Weights of a small mixture-of-experts language model, trained from scratch on English Wikipedia: 6 picks a token, a softmax router.
Below are experts of layer 2 (counted from 0) of a mixture-of-experts language model. Rows are named router (the router's row for the expert), down (a neuron's output weights, with its number) and show model dimensions 0-79. Each number is 128 + 32 x the weight over its row's rms, rounded and kept within 0 to 255. Numbers have three digits each.
Before each expert's rows: a language model's description of what the expert responds to; "comes before" lists some tokens at least twice as common just after its tokens as in all text. This comes from a sample of Wikipedia text that the model never trained on. Tokens count by the router's weight.

# expert 16
It responds to: Digit pieces inside longer numbers, especially coordinates, decimals, statistics and citation volumes: 81.894°W, 8.4%, 631 families.
comes before: " |", "%", "°", ".", ")", "′"
router:172045207117112113163147076102100034147133173138153079144131195148102088160101119119138127167175189191124125112152133139123184143120126189087078117174116132058122112112136118111141169155115141075138169162147071117116104078105159115091176128
down0:153158130138190132112159130064148098113088114107124097115166153141187130190138145089111116086174127101136145149124097098121119192131188169126088122087118121142193122095136130140183110121154110063079137127123164135145119098159139138146169071
down1:162138159098102098155147149159146125131118092149135131156132121155169094121137078105106145143117083125169172179165109105153140121087112085167050047123218121102125101137095119182124101151152134160167211167146120075015101092109159136158122152
down2:149118119133142175148136129118150161127095142114156164173129132139118171116126131077096133194085082094167112119076120093101116040147066135097158169138138147112130122164116186099168171110103178130120127203114088146130128062151150164118152179
down3:118120106174184073098136126124146177169102129074127136157119118105133089105137196110134148151126202121117166109095130101110108124137174063087218103215236127113140138117116162172164125173186152087077099131152128138155144153102126168099116107
down4:151117119166168107106149129084150148121150142141148178140157150048131159127148183135091081104171127203066065101135158145120131163101135088146069133061160173156122171153132111086152168139122148144174140046097099104148163160137102129137134123
down5:154164135097093113147164040139152125169147140127099159126097161076101154178121115075148156107128157168130075108122133113161125119136107073146133086159148127125139108122187158125080139127182194174134045169153101165095163116082089176149118142
down6:108128123149159173142087133100147143127156122067113075086135105091133133083138118174106132166177122102111147116143108152147092101134131176102147166140106137110166127142160137109125048108140137064058126114177145219088166102164166088129165154
down7:055125145074142145112135084159130149132128072113159085138142145115197177137124080150155109127114091125143146132098200200110061099118090111067152110126117168177139123152143067113155151200057105141118091131168075096101099153087086132123118170
down8:156137180122094158047099151093089122154103178168089083102120121104073064136104141095106113156136103165125091113162123160135174138125117125120152201080166096149089114154129140116154121107146075147148075157185095144080131081188180179133175100
down9:098185120120107139126153170101069113201149143163102196083082107176086075124192184120060135135138103073082137139127125071113120125074149161129167102094151121111165143096168143113143180180144114098110189096093105115135124157108066102147149121
down10:089221060076081139063175072143170182145095129124130135093130136081156151087179139135188133146103173110082137138113083088092121127151150142150124132118136179119153161119146132119097117149146155150114144166152107083144088130150151170095092139
down11:189095126117118093101140125125172169086161065114190115042105142129070170142168174119109140136118122126106125148176121140095100156072169144141133098094109168119132123125070102120130125140103174130058179091119043122112125111175186071108136114
down12:159057126168095137201134159135144142120164119101090137089111147113182121124110118151119148126153130131152209185165169091106105071127083132096104139160132128087168122054092104153131157177066160136082103147151159089120194118130117129156126177
down13:083147169145122169092108121146146178126165131110102081127075155113110118148122137035167143080121181099138154075063105126124141142137152107184169144134085115127158197137100094127153108117105167159111069141152123129170143161157136168106136122
down14:098165176137098126130061133175142173089120165129122124142187135137116135115137164149192122109161087013057117112138154192159112119157117180113076095121108135192092171127184093143181098143122093157146115093117152124129033147119161104106105133
down15:125126125151107092133148140155110121142150056174191164135147097100093140153125081103082106127144120110139146106144121067094119061146089148092129122122121133183094136171154181138069096105097097118103122112060173118084130135056135145072121116
down16:177112147104136090115123099172097134144134162155097175112136121086161132078114194062168087100157110126111114143081146093150176146124124121171124170125193103149092147080136130124161116139141094167104080138104168155089118105140166050085111122
down17:067154113115141102075131089149104190103127143111032106119101150106118176132171122139108174120179083108072184099114152144119109128160133141145148157168088133154146151194047124155097119190087124156148113075164211146095073133128094137152139103
down18:063154139200130136118099136115162105171153095108046145049094158093204104126146083138188189129127131110196138148102160154177115124147125122128163204143099094142147147104121158115136165131126156100091200144172173138136137122167090159190212090
down19:130120130082129083102114067096208144159152146103121095121136196149047164111072152136147138084170116064219102128119149122139129128161094215140122098161102084114083093109138111112088153121126168186132114158091091118133159146132057088138116160
down20:140091122132127185110155152127109133153115176041089136109109141189097087111111161056131111104124077155143185128111171135122091138185160080089126114153102106160174122166122063061093104087205093139143148073136127091114140127109147098096139149
down21:136122111132109097114133138130107169100181097141129110082157143117156110122100060102093093094152112108178138169081181109160140105120114087121135152104115121132103137137121121091149112145178128189144090118087126174125059120154161090086143093
down22:160162106154191073105114107105094139131121144079136110126167123162135208145143071093125116120125112255168139085108097144109145120101162130072136107083000104169103162106174134168198104118137171088168148033141157131146134125135130147074101120
down23:103154062092156117148131107120143160082137105114195138100149107122118124197155113146086093155155081108081129142180104077103157144133205133133183065136162138122119134129166141095154114169127119107090134114106189158140168103105073113142123101
down24:141124137104148124134127150175128144118116141133095181136105107113066102106067120101163120125109130142126075093066165117103152135128158176106071066098180165138080140158099118109068083139101137091134090171159134099085149105163193115131124146
down25:099142179095094195110076166146138132094133142097136125141155124134127219104083089110188090148107100103124109155129121103191116153123168081089115086117035175119146132175142128152064098112187143132141151190147075076125127117101070095063165147
down26:165113118172084122140155158116145114099127111162119210165154162116133180186133104135158109095129128142123118142137102143146134154179175076157110124125105100161162175146170095108062149131051109104114128167108109175097144125142094117107098122
down27:088100083162122148147086121200135129164196113129114125180080134150138165145128121158168120100108114126168162137158128129132186071120123161159141113171089190110113120107127121109115109116140148131072081081146201145091125159074137124155133090
down28:191142155118116138138116171175085163180186090124098164139138167115115062157152094089145104128170092061154171118079103145110133138160092112101090175153147086128162111131106161125128134114151108132159167146123143093105120142165130084082133112
down29:129101150094111129168092132141135101202097191096129111088142154131154048140112085138132084065161108131159147071136129156109189150100148078079127105143149105136125129075089092080119184129158140098102174119109080118103067081131112093126167072
down30:111107081133094112099130136208130164098168137174067115146127100123134067158076142140094132150121166124150114168138139137132047133080110128132088123140207166121163146135096088106134115126105168127106182129078141093121117123148080097123113101
down31:153139137184143104049131163144091116104068123124058119090172162146091178119124096073177155148092185131116125113125101088111169153140150111177175146046116172135133101133115183113116113130137208114110105132116169117165157133079113149082077134
down32:123108138151127100098170156117088137128113135160067085112101114167152103154128172110106092134125124189084096130143116139126092172130117136131136090176192124100167153073142123050172122133173143130159186094101122152103110138105161119155229122
down33:165172140119159147163113125076106088099137153117187101165171118114108032168154120147129123138141150108132142102183161139125176117089121147138185110107177120131109187145147111108225099062193121132143151137105137172163158108184123123116127102
down34:129121147137103139072156106097138156123168153063165087121111132121118132114136155188099129147174150130073125121107121155176113159161111126165221125104183090124108120124074137095134099105183163141106166179178133123127133104167139161123130108
down35:096166081136082135156124051174132133119183098109125091163153088078117162066115121141140127162138113213151112133122157097159133159138152157133100124160091127115166142078191171120077140058177072165096154101122144117132114142055121122116107119
down36:102071131187115210069104133139110075111126136137173137105133124192087178160169166116104089064086158146111120163168176103164104152146092144164118140085038074046095142192139114127078100143117143102143147162166133132174121084171181109123091118
down37:100138143160120101109155195149143152101064110162099120127098089119092132030090105115195100134127189140117108082115101118082117139103177097151075124163101109091158145117123172137109154091146167131202109179179094170105143208109097118122114107
down38:127094135107151171111128113111152102178063105131128135158140172132122058158104108082182154141093051138155126027097125110081107132109125114021114181160072116141168130130146128139132239122103092125154118140158163138132128144152105135054142167
down39:106130081201120136117147113168144162129138089121113217060156181122126126120163132081089123124163076101187061152104060105112115122175146206092152091120199144184169071088128152106154152167091135154091143086137096160104164104099134159188172097
down40:120147156114108102177167123158178134147099095144080134091086164205098100196113112170182142129082040142123117131081096156141114182128126138084102114195114121146136148147111124098171156149160155147114153124215146095101124158138100147150117096
down41:121185170139169106128095186113142181140110094182177139082153092141185168126076158164127112121113078194127067132083094129124163151140203087149135105104105102172158075108082113095208123185123155169143109055140099133147192080131142145134115138
down42:134096115146125076128055157127161124112148110135077142159101110133194106134140100135119105155110161136168149127172148069132114084117146167128091127060132166145127133077119134131163100104119138097134180114112068150186125105193104139089111066
down43:128166115100169112124138127111157137172088133110119116159160194053149118126075077149071093109155137123176132095178147161075130126133142102183074100106084128136099157169177129147175127138095120129166125140136186125111144140110101112074167148
down44:123108159106100114133130144093122160130169180098125110098122123106135165126102107147183095076149122139116138139125157120108146186082191103136156181215096146094130135148138123053177107118171117146117163149094145110116156119125070140099126147
down45:126181121099151186129169177178130164107115090180117159185107070129110144152193113117134103122095161141099128182129076150129135109177123093119160210121128130141154134110088119154117097102122102147160118105118082109152167188147133154069152123
down46:051095127117128096140157105157100110124092183096089134098076143101127182134187137142142189099088164096114204120135091134085129116168118105085114061141160131102117093142129128097123172175069153127186114106160117191134103114143164135096105058
down47:133110114113184173104082114087074146104140075152063080127085019115089111103095156102126134165108125162093119176143165081143165196133118080087135131135135081140101123088116142116124152078107168193145088087130151121149115115153127115166164115
down48:103107130154119139135168128125148137108130150176123137208128116118141115097157111129170136122101136113173104097127151136116167133122159039084163126082143128128130098163157152164182148129129163114145112115125129130142115152107154191057112087
down49:095180132185115123144117181158147146154101186100104184185124122118082124176147125166071118114154128091175167178182144161101069139165077071112212144165170134119123076165109111172093142149069098105171155061113097154152132089134097166083096135
down50:090055117134098158117121080098073135129103136143124183087098068224074098114164172103111133151103132091159131140126119112078103102178069091112139097182151128168077092132122153122147112119140132114116082137109136125128161084119135092091100078
down51:118138159163144100122100182130094113115126122166207092150115059162135129137079134094131156151104144167161090118116120137101140130101131138099124176112146119137149166142119146109090103098104131135134121164170172123109092110121130124116190182
down52:181107162135094162155081156181132081162116171106147152154144143142103120129062162091130137087141088124076129145133156150157084108101105102125119063152168094137111119141146104140117148126152142141150094126104109122099110185149077096106157177
down53:080113124154171170107166127153147074151166154125139167073157174136118082106090133092131161111145185143165100168117143133094138134180128107081140168101175100117114106077124174126160099171111135104173189142129147146156129118199167136130153114

# expert 51
It responds to: Line breaks ending sentences before section headings or list and table rows, plus list introducers such as including, such, like.
comes before: "|", "\n", "-", "The", " as", "|---|---|---|---"
router:068104172134145202165079119123142125130107048203143166204113155143139107095101149130128158221210136167130072127133136101123185109155096136158104130103146101121173097127166141145079079095128143149145133151138120146156151144182131080190089107
down0:088152173154112181166141143160112073196104176153111118110105115151108094114163118098165077132116119134051070159144123097110158145097136082148105092111107119109106045114138101105117117121107093089148154125104114088088117099135127119136117044
down1:185138121108059150119091164161120175125127091116117158154136142096153178097119147190085152169150119108125122165111114120148151154103204078153104112141144068151122115129119071118179083156063119129137123166140118159138166161143127131149176135
down2:088145090122116140095060122106048120187096139140110031110106137161130061110126152159104125101148110107132150136140171166179140148091119110092138083151109185143087114154140068163135193114138099124121165116142110179109114123173151086128117124
down3:099067128123138106123156076151186117129142097120156115129126122150104119186178141127150134129107141132110157136153133126102145168156118099106093213165200134162175129130205066191176148128213066079142137119186107110106165124156201148130124194
down4:138152142167088117112082096157133138122157150137073117137154124080141173149105169051037123175113080172075110154161085150170088132140089178167145122159066122135140105120131094104155136077190150149129176126097125107147140147105107170098146086
down5:076150103151123139136124119112139182137085120170145135137136136176116115102083136180112101121123175149118099157107088102139159130119126171117164102136185105118126141075089116100132119119096174171134127127163152190132114154116142160107145132
down6:100126184181147110155135127078122130147063170129135059123167110076093115066128158144165049167182158119072119136083139089189123111187115059132194154127106078136120107129122099168096136110119101113160140112147151149138165100133128159128103129
down7:136153102169080136108196123090166099045057098168164153136150171154121085053152131125130117163112152161133101172103137077110120126103181115089081143150143135167124132157179102118097131101091071098101150099111116111155162097120079103138118131
down8:092064137204155111135105078098141100112088127134158068149123154111111107082159144160143089165160143109104081125152200095136098176108143044141144130186255107117120151105126157139150118113064137107149136143110106157131059103132140152134121134
down9:113139134185067155142131094169152070181166096157148154153148145141139115166129149144141149131097113134138112119203142137155089144126156154157176120056092142146084111155158144143091101111081145154101118123102132128138169046114130098176131179
down10:124140123148116185150122161130172157114108077136137134126109105156163143115129113084126127205106174147143140165102169125127141131103063130100135065141179154123137085094164116161212090165095146164143151132121078094133089150135117087160129115
down11:108071128134156139125040142156130185149127093120147097186159116141106125142102107119090108141140149147123090179120112155103107182120114134143192146122249193082119097112135117117081181092164059174091145101149106130150144126117139095125094125
down12:143157140130127088086156115109147144123132157127114164128083128072154124111129174096105138085107113170161124128169116137118065159080137179119155146105109140148073145057144066157121154160125157105109144127124164178131094096136144172104061104
down13:094062116149165112107159081112103139161181168087086110135139107198134129107097136125100131091140113123117172107097138135082104119075069134129150105167077128099129177147127198143116097121162149139106142118096174083098110144105118116156127167
down14:073083146149117168120111135140083150121171149098125106145190121124131130159156174102133093126112102151152083146092180108191103139129101117166172142135030139166164139104157108127146155156153124142187080136130175094057138101135121155095148114
down15:099096119116125165117135132077075139073108123131145168150123120158169221177089119082104117108152119121111113154113124133156103169174108109134131175159144136129121108166100138050123138141145111091052068164134101076110187116147113132118069122
down16:088148093121097082114172111113130105087188133111192123102088150150103091092121113140155153106121134133089061087190132050103162092163123065159053107172055122116101111111203112102072153114146136142116135135104170163153095129129080057120162092
down17:116132109155091138129103030089138140093166126163123120117122142138142060078146104094063108109099202136097104086060123114116134117098116155204111108148147098116092137126113073171145116149138163150184105179167082169113077156143142104188109162
down18:098128133155168142167034104154107102139104103097102109162172137141132105115095058078087107159152126101164179093135066137107194143121195092124142192102187101154119096170155155109180199082155171111111154124152108175135060128120148078140119101
down19:150101111196145081088179174124122195136108160097136165175113086172136152113125132150160137183079088156127114120082097138152113149099088082084088126113076157133166163124057118140137097100161127127159102097103114129141163114144113083208091134
down20:185156125119133143114101116150099121097105141143146157142136142181171161113151139140148092150154080159139188130111102084133160175088116108158136111139016114131132118147122119105078132132100135163137138101134144144136169184110115191101126132
down21:106149059185112115126150104131093137134116115110146124136177133080171103148127150098109105120118123133122110143107088117140148188152121094086117095074174148121081153142094139153215141125076151135127097113135144098102170184132174162074142109
down22:139121178193139081173128097100129133072099100101125126147132064107123122162160168117094090121063118113135181078156164103075147071105133121148128179135122121181114134096112152105161115148139108180153129104127113130102146106153143188144128138
down23:112141137109157194164115123135149139145144121111157134128184161185157112165143151139100149091153060088115151100186163080165148152137158163153128120082092073186109148116098090141110124107117098128152108139193173190136108108139123141205115110
down24:181154107101080130166127097116101132079118141163127135068169101082149142124103141123143088101123077153168091118083153138218097088073151067095153051133073137147135165115205154095128137150117113162139157079087169107189137103089141151127104143
down25:070089086093160118120098109143141135117134081124136127126127139138106130129103127141129153127100140117182139125136120174085099132148103121142146116117129146102131118149124133145086115145091153119149151138123178075137159153153095155134090055
down26:120122180159115181131016168138142145118133109129067103100187131089143094095145144147110070100168157160136144174134133155102142168128069225094125148051112186144120138128163152086140121156152106109092186150162170149125140217134144115162108103
down27:118131134093138118136098097084096125134107133159124130145155133121108076079063027100132175100144089090116141141150125149152135151076182109209170115180055132097137167154134150081146153173099147120176128104127139106234138148138097103093124158
down28:148162085160134056175113208125126121111144148099112112138182136092122069100085118163138089135092132119134190119114124162187152151180128116161198130187160152181129152146142138122095127150072176138111154076115089083103197150094037086096150121
down29:177108158135104104161161103121200125169136090093131098143125162212071169157175094114173099113114110141149118119141124125176069114086153155107088150109119133105114125088117107095124118153101126194161082145137094131077127134114143110147149144
down30:122123081082170160081144123105190138071143121166141128165061143143149054109139097114163165105124166126154118084114162115144051158115106149162147126125090143124119065144163076080050089070147124174182101107132106141142110174146182104077108122
down31:180060110168140150165150099120150186180174164070139129083057124122112055180127110103098070165153118130169180141126157108140150098087139135072076099126108157205105112174150085158164070126180135119094130119151039140135106098128119111125110108
down32:117134084155116084094111148137192192160128113151130143122105122076092169153111112118119127163085167149173134079159142128121190127180122138117158150117110088129117098112152198119088127105140159144152116209144085111076161100155150078135109112
down33:124154123080056137115151111163163140157066189102123107093142083159133141138155179139186186105094132136101104154163089152128132117119084165159164136184025149130179149104138126142135080131116080108122117132123168114122152191125043183075128136
down34:140165150136123133169132154192115099112099166111147125103112106177169176073137143167153072109056161118144089134082110106128113167169136094123126157161125123143148125172104074086130116064069160068150176104116112115117127123149142098094156121
down35:064134176160120159130059136089099090122095072077133125198138112158197053105103088113117130108100148078134139127081115118088130036134113101100170085125222124111181149155092073145128146153151070119141151092140117109081158103076121117092143084
down36:141121144113116115054098147142122152146092168099136172132097161070130146105095139158084142145165121144187130110086054099114130133162110171120125130131110133098074147132093133124155101125100126112137152159150120136112069094046162117052079126
down37:105119135146137110085109152109092107119164147134161119135159146149111136125120170137095110084075146109184129107125085119109135134129083123143179122103077179095149116137106108127089121132157179136102106148129097163134114129187157148181167144
down38:135131163134119157100153144135141125174120139161109126132137093192166118124135197118083084117150123130093080178112141127136173129123184106078180145107056121108117169113085141084149101070123100171217155135174102136115109101179140155151174095
down39:105124100146137121165067156160134120179125169073101144182118082098101049085094094135124089122157113109120111194106154095139120105179114096069177135137192165179168148116174141187134103117173184119211174078175125118178117106071130158136107051
down40:127197111175124143090154145157105168116082140171103140189125071068106102182120142104096099062159129114147135094181103091129164140144143091111139128096113099096104160091125135144115142162166129166071149118107131165148096141137090090108068102
down41:193172104105118093131126089079150155128178089150091132130137157165153111161134150179114105054104105111113122079160140140105116094103173150158128129069090137100145096140108088096157114161110102075149180165098123066197156099191114111166163146
down42:092185099145118215189206149058202079127091096129113170151071080165105107099103089088145132054157147154178108113111135120100166175129099031181125148136124133141136159140163172172129124147070145096144106142109134113172145108153127163131133116
down43:120103172100151134130187147095109157116112082128102144112192169099129171142106131152094121140086115136153131134159134165181098148072102120174138148115000098136117112137122139149199120213122085125136178179140111128160096113119112178080099143
down44:082151099100174114115145146085075149066180082106148107188134125131144122087111125142102177140107131129183131149189119111112147152076099106153169131086199151149133152209222085110171119121145096110073120089107101146143133114125119114143128109
down45:100162166184160147189133083101095097102134126107193105168149136063125084216129083124119040093114112101123138105134139106144137153133167080118166132143141174134136172102067158193077134156156075098170189146121132129169093096241157152165082123
down46:109095132076133154094090167151105153104166104163136134156113095080094022138163061110108062156188115074117209128104118165096136153133035140111157147079244127132116124162188160145173106124157180148132125148117071133122124137168169110084114105
down47:130149107234100132195120115162127147175131139077144130144159085158111118182065142105085097168150063175162118139117141121166104192176074114135137102155056160057110119139119116100156143167167130133116086172149111067095139118131097097127127164
down48:155080105063090101152080108079141079113140175145139118120122133101194208154068155128137099181114122140131158103103129154132106125113083131090099085178116087103069105095123145112114133071159113145103207104099119117148079125069088131180142142
down49:159125108145114095128099123066031066114146060115139140159140142142142085123108067100127099091106106126115199138141186107120134140191138151086070095077126085162090120128153123091136176180117080103131101103109130108114127112111128132191100121
down50:151086102115143095081201134169131142114155138110094137108183131120095211145148117113178120127156139158138163063117095092126132096096140119145074131200063133169121158136119113178103174118144040147072130104123144146126138114148052116175135130
down51:192125160187129205118158069190103140113077116155112157081077109126095149101195167136147139130130087158115133156122161142155157126104097109140207148144089157150170133061095117132118141133134141163143106090141093129122158200098149171097156126
down52:147121091140102098162097136146178181144112169122124135165117140057112035112160136123109179131063137137145151089072143175123129156122133062089114136137255172118085131109184152130101113131102125120138108138148191121107149140156112129151088140
down53:104069129118134191184108111147135122083179117098124145085153174126127098103102126130139079159099127130108154163122130103086156173119106148149130149114188094159105110177135141123100076119169192112100103082131038157158125144085138150165066070

# expert 55
It responds to: Digit chunks inside longer numbers in tables, coordinates, ages and ID codes, e.g. 55°58′50″, age 59, #1000…
comes before: " |", ".", "″", "°", "′", ")"
router:177069210098120118198113050107082083163146126122186092120162164057152073144149128132148118165149198140150107070170140099114167102103153184088090087173148098093119187112155103107111118160127136118159137120131090156112119113114178098101146153
down0:122113138080100123158166110124159188126094123143186097127170160103137186172079099149167082047140084103172175119139177154092072095074133144104104135152068113115099100117143132139175065148166135144137160129100162122114161088116109114132132131
down1:139078182072106201082152096135158130143117109081174095182150156110177132131120090135140131089153124165106166153094144144082133121147154148065130167133113123127122154174140111183143183105139150093128119135127176162090074115107135146141141170
down2:100118101107094147078124105153119143140067160176101082099107164158182137123109114128116098109141039140124112055123129115088075092134105078147141102099147142136084115113086129121149129122202090135163160185180117069180146118154145084098147139
down3:146105097149121199181137163143071112132200134088162183105140105193156092145099099104091184117138102153107138140169148139132164131121067147097221137169166050139124102127129097132129125151133088094097114094096172122169163218079145136178184105
down4:179144144130123066114156221151166132135115110143089134106140126154076126131172112106123102138134137161036157105091102081078112093151110149142103114198068135140123137104079100133080159144106164129136158129153141068067130117169155160117142087
down5:155133125086164176146119104118135169209100172086164086116116072111153148136126110138108121079175155163113082110170099162113158172199134105140170128173162192108163130103132112136142119125115223144114113126111162094175142095097081118137126145
down6:151116160123099160144152110091122131115162091074167099127136184161120093113120113116140047130130123180142150114176120117164159171146141140162107053114109108145141120130152105164087188137130154126141093123115080032179111164157126117131093156
down7:131155133098121076154192150137097155128107075189082136128124135078164113150180091094116193116146114134108153161113161117069083130109141099188152173121203133200097113068110115120146169123163173196103154134187132138091082139096073131172178097
down8:058069153160171128115112131131084120105098120127091144149173153165075120114097133163149148128113096119129125144052161147096146073152165106156124096122090126172061170124085161151098125172054141132137148134138213144175207153191108099116160080
down9:149161116118156168224072083108203112120171131131156133164122104131154113163107070097126134145119113129188068141137138120112118137130127126055113124189038153130145067109171135128132135175119143115126185110150099075163140083092095161151115162
down10:174147129075116080077148089100082159135116115158130109144116152137102055124075140122112128132093105125144111097157130168098097195161120127095119087134137135072141102126084107118132172148113133118085159163107066084137155140142095150150138149
down11:098115161144107110172136147162133155116110126118125110135133110198159206112098158066147121135063150132092119144159126159064154156124172092109121124079114077182197187113181157194104081100030147096126112142118165131114169128108127119123086141
down12:127154160134128069088167108081105141122100108122138101117133086145149130138145139137079139157116127159093079114153145127112167160112175101157114112085166119087128116140110140156138105174114108116149189125101099129048093056126180137100152134
down13:112120122170115168084155189175161111120122091111106183096099073212140216172159117098095094108166129072075059138110074148088083096120148125141121145121111131144175097122144152103172138123066139143170139129111124086044143183154109123152133097
down14:118167128083141180152122140070189153138135136133134108091164119104112110128144138076159111160081191127061118126122096179095123139154117137127139050173150099039135114138129170133146115087186086150149118184141157158117130146167143111134111177
down15:128131117171102109085135084142146131142068139098095168154118186133108152148173109138195138153076094118101128123070085156166100127169102097102174157150142151137163119164113144151062185141122122125115115089128066127064123144113107128146106140
down16:197104127142131128145175130151206118122101137150090095088128051081155114209120156122112167102097163146088092177105128186185094188146186157187166064164118093156161115134061152100133138097192130161115149090129106159142139092147107091155100109
down17:097116126165102115099155152180106139093146165156107084104130132168072103100098120098051124171162143124108122096083144140169127100091060114169187162124123145183101185167182080103096125125176078119072153152083138143112090199173169152129143150
down18:143119173123147105146098167170162054149072090112123120172143138126153107083150117169072173092144171069133155181162064099118145140134074120113179113134201119130154063164110154154136137084106149153142242132117087066035164132081164189174137105
down19:118171137114155088097153188184148104170119130143086169150116159122167082100167111093151078088123101141145130101128141153100064127105195122153159131140142118124172163073075094136137157144133158058115179173143096136116123124128136152089100113
down20:114118138085105150127094136062181132088111092142106134116147200134098132089143126183117110112135059075125173147113050105150164055145104129138092133149039111125069138134130087156153144133140094119155202163139154114182151150106077129118150128
down21:176125092143126124149140152134150093137185167053082145101118179096121141169182140093109107158150122101128137145112177139065136172109159132127185150125153079141103092069128103103130088145072163113101177154081146132187153147106079127131117151
down22:186144156117121128058131139153150100122131134159182176115131141093127135108148093113076131154090145103155130146077117112133116118095135217190154139141146045195134099128152089131102141188106111198145099126101102177040132122101117154113104178
down23:120133143137096175154191148065146112136155108196162133148111119114114103068081149112185127135131095162195199080101140123153143129126121115116115105131128158152126126121161163148093111135125191214144105136157122137095104143134133125161164150
down24:142052138092069166153134138142117172131169149081185132130152135150168068159060069115121073153058067141153098116152151150122095165108188117112114133091150078144043095148128115035128106102202159098121106138066123119101051163140103085116172101
down25:101139115138117109130119109114192112115163134169086163142096104092137166091138150136127104038155217127132130147170133115136102121170135192141091118128080129102123090107126153089106109137099135124146122161180056083119111109177108184133090116
down26:153174082144122139152108115166030087139165177125115086117067125113162128150053097139188139122166104115117167094104161178099148104092058109152171162107133107110124121144093122141182079066115105141095181175159169096107140113193182118086144113
down27:097125173115112107124101145140160132141138126103141149110125144046176092158148131091163119071073112181130192096036119062114098118116132194190165099109132128159138202117069113156094126119136097121158140134121099136149147146165111143209137078
down28:122111202139141170155080064111105158097136161143160126161151120094144101170143113171078181078079123168084063119147158108143127087161130114097106096107091126098074159135148146091127133119057114107208114127103095106148128103148123102107096126
down29:107117140119075129139138094100123197170128134163087132124082105167143081126127122111053108133089156120123105142160114081121130198155089083158109129115113088144140123129130208133146116139142130110117070122105132114086101155112090116140116115
down30:104092160161200084171166124087140159092060128081110139124135130086140130132093122114127044113151138125124135084061068139122111104059137074184157129151147113128255095049124120111186104166133110164087134158138094122166113101101159151178128129
down31:096159143162187148139061139127087093150076111163139122097135117088116156076079158077132075165184164105171088116162138144175178133068091174122118167170145130123143138119155114111187171098111137132142098155123069151086060089150112059128163160
down32:142156077068151144102130175141140174139114137107105098085014101131089224093134166160115062094108114098118106139119086138127091162044133119160156135151087117118107144103114068121156097152155148138132118109041130093139213150132161136097113134
down33:133126134106098180170198070127099148148193129139178137105145162132090113124109145124101157148118119126142103116135126084102145108119104106095085110172194125155118082134104078110124071130175136127131127111200105103174086119160153092110158081
down34:144089084118144132090124122128133101094149136155162037135127173131111138137069093158123128088084111091160148103104162144130103164158146112118112118073025110130147117197127172104097136134071100122152176095154145112127198123115208146099191136
down35:129144132159105106185138069156163112150118136151168147183201115131211136126131100136144121099107071223145129120159075150154129122120121065130094096113158070114142145106115130127099090137158132113146166155166137105091034138092162149179143131
down36:147162124081155104066098148126100131136078175144069166199141151105119108095107112125156105179126090095156108133087122160184135098130160153173126138108097137163144065095122120083074110148149174095119085168112135168116189159154178111165080145
down37:105094091167131064134090131137185144088164175145124086109140108074162164116120091186144103139102108171116146147134132124123117116123109134171071130148124085125136119153157175177098170144175170155109091085104083104167119138172125110170119142
down38:150143135142123202127178125175148139152120166072087128086180131111168164129170154121072124101154108076140131145172174132158123082077098140119133132138089192117071134113120077164120160118195131123156120128143146112198134142156072109134089134
down39:044139138132187072136150057152137173127129105090147102128150152130129113156087081053178135139138134106108069157086140146141105103124127141147145183157107129110109122130175168143183165125126115167156084147122109107079149136020053209202096144
down40:106181161211148078071137131129106084073148159127096122160165102149102141195174109192134134169189155127066063139092116147098143118095176175189151097076123111139123186157152129107137099163115131110147101092108139121088088100162101120095112099
down41:117150108137142153129118113166115088223124151106138134169093069193099076108111153160157159146108093035139094182077131100112129140156081133117158132121241108148141134116141120083116159132120177194114119153084134112130183136050148091114111155
down42:080113105163149135107164114164189164153114130097126132145093102130097095163179156136119132070113117147070166151147100096080134117108096115138116114154080133158184186106128135165124114108187172146155133145131127081194193202140193096106098097
down43:091125137101167151116142137104136133103131127134092129077107156120133169133120145119098152080152090107143145118105095125142113123127134101131145125116079048207126145131084179109113053161185145153142135091104178121099153174096111127046105093
down44:141062151106089144127153136148181118074124141084135108124125201098103116149189114095163157127093151051170135080164110085155158119183151067108143144118118091085148116180152150114167102111099171091186115154100118132105134149092083154109104122
down45:098105121108165093172109110134164174159126127145198075107089097143101130188164074111139125096154109150185126165106123094046088173104125152051098198132126132093164110111163113149188111130138119085119133107124156117116175097151099199165072149
down46:120127166142100120133133133142119111109131071143070186123116138067150124080131120191115132083115158165131170136213135127076098170048159087089111143152128177118103119113137118157078107070143113156076097135113167111161179092098180144111114143
down47:136121154126114148101133115173141116101131125095084116162108154063038130197118124126099168138108107135056165152132158082102097075131094146102096137163071139116108157157156146120128117079104194124170123148130113099131046135137101106089062143
down48:106176136187163121185105121112118140119133091122149086118141132050116119122163136182120137135136151113199138140141136102172110097139136116179096140073107153116084155131120127168135120091187122117099175143150162172141145072118189068142113129
down49:137165064156139129166128132215178100084190107125121148115146075132133143137129179118134089109117154173128144044144134119141160115115097120131141098162093196131121190086158204171104121158181136128094136125145145149154116126106158142157219089
down50:145117146120137100116117110135127118127112135118145157112163205101097193096102087129215128168072127172122111125098122129126095139144113115147122099185153122114084136137143153113070163058134134141150134139141100142058070184103116156154090119
down51:116148103112172200168165101137140121086150179134115178105097090140084121086144164075157139137166141102093137217133125159138139107150119113185116130139163123146135135151132097129122101166138090113099153118137153170142132173081097165110113187
down52:176086118090166153116136171105147195084171166143173085152097136120178163108119161142041107130152117163076142146142126171157111100213089140192132121152126144082050118161188131119141137130102158171131139218148174138163143108135170140174109097
down53:103118085096128130126145167090113113126147139127123124128151064130113079082151118130173148138111168109129212129090143095172083138149138122131165093160174132075083102115188125062124085150157121112072116069116132116130170160115083100119136133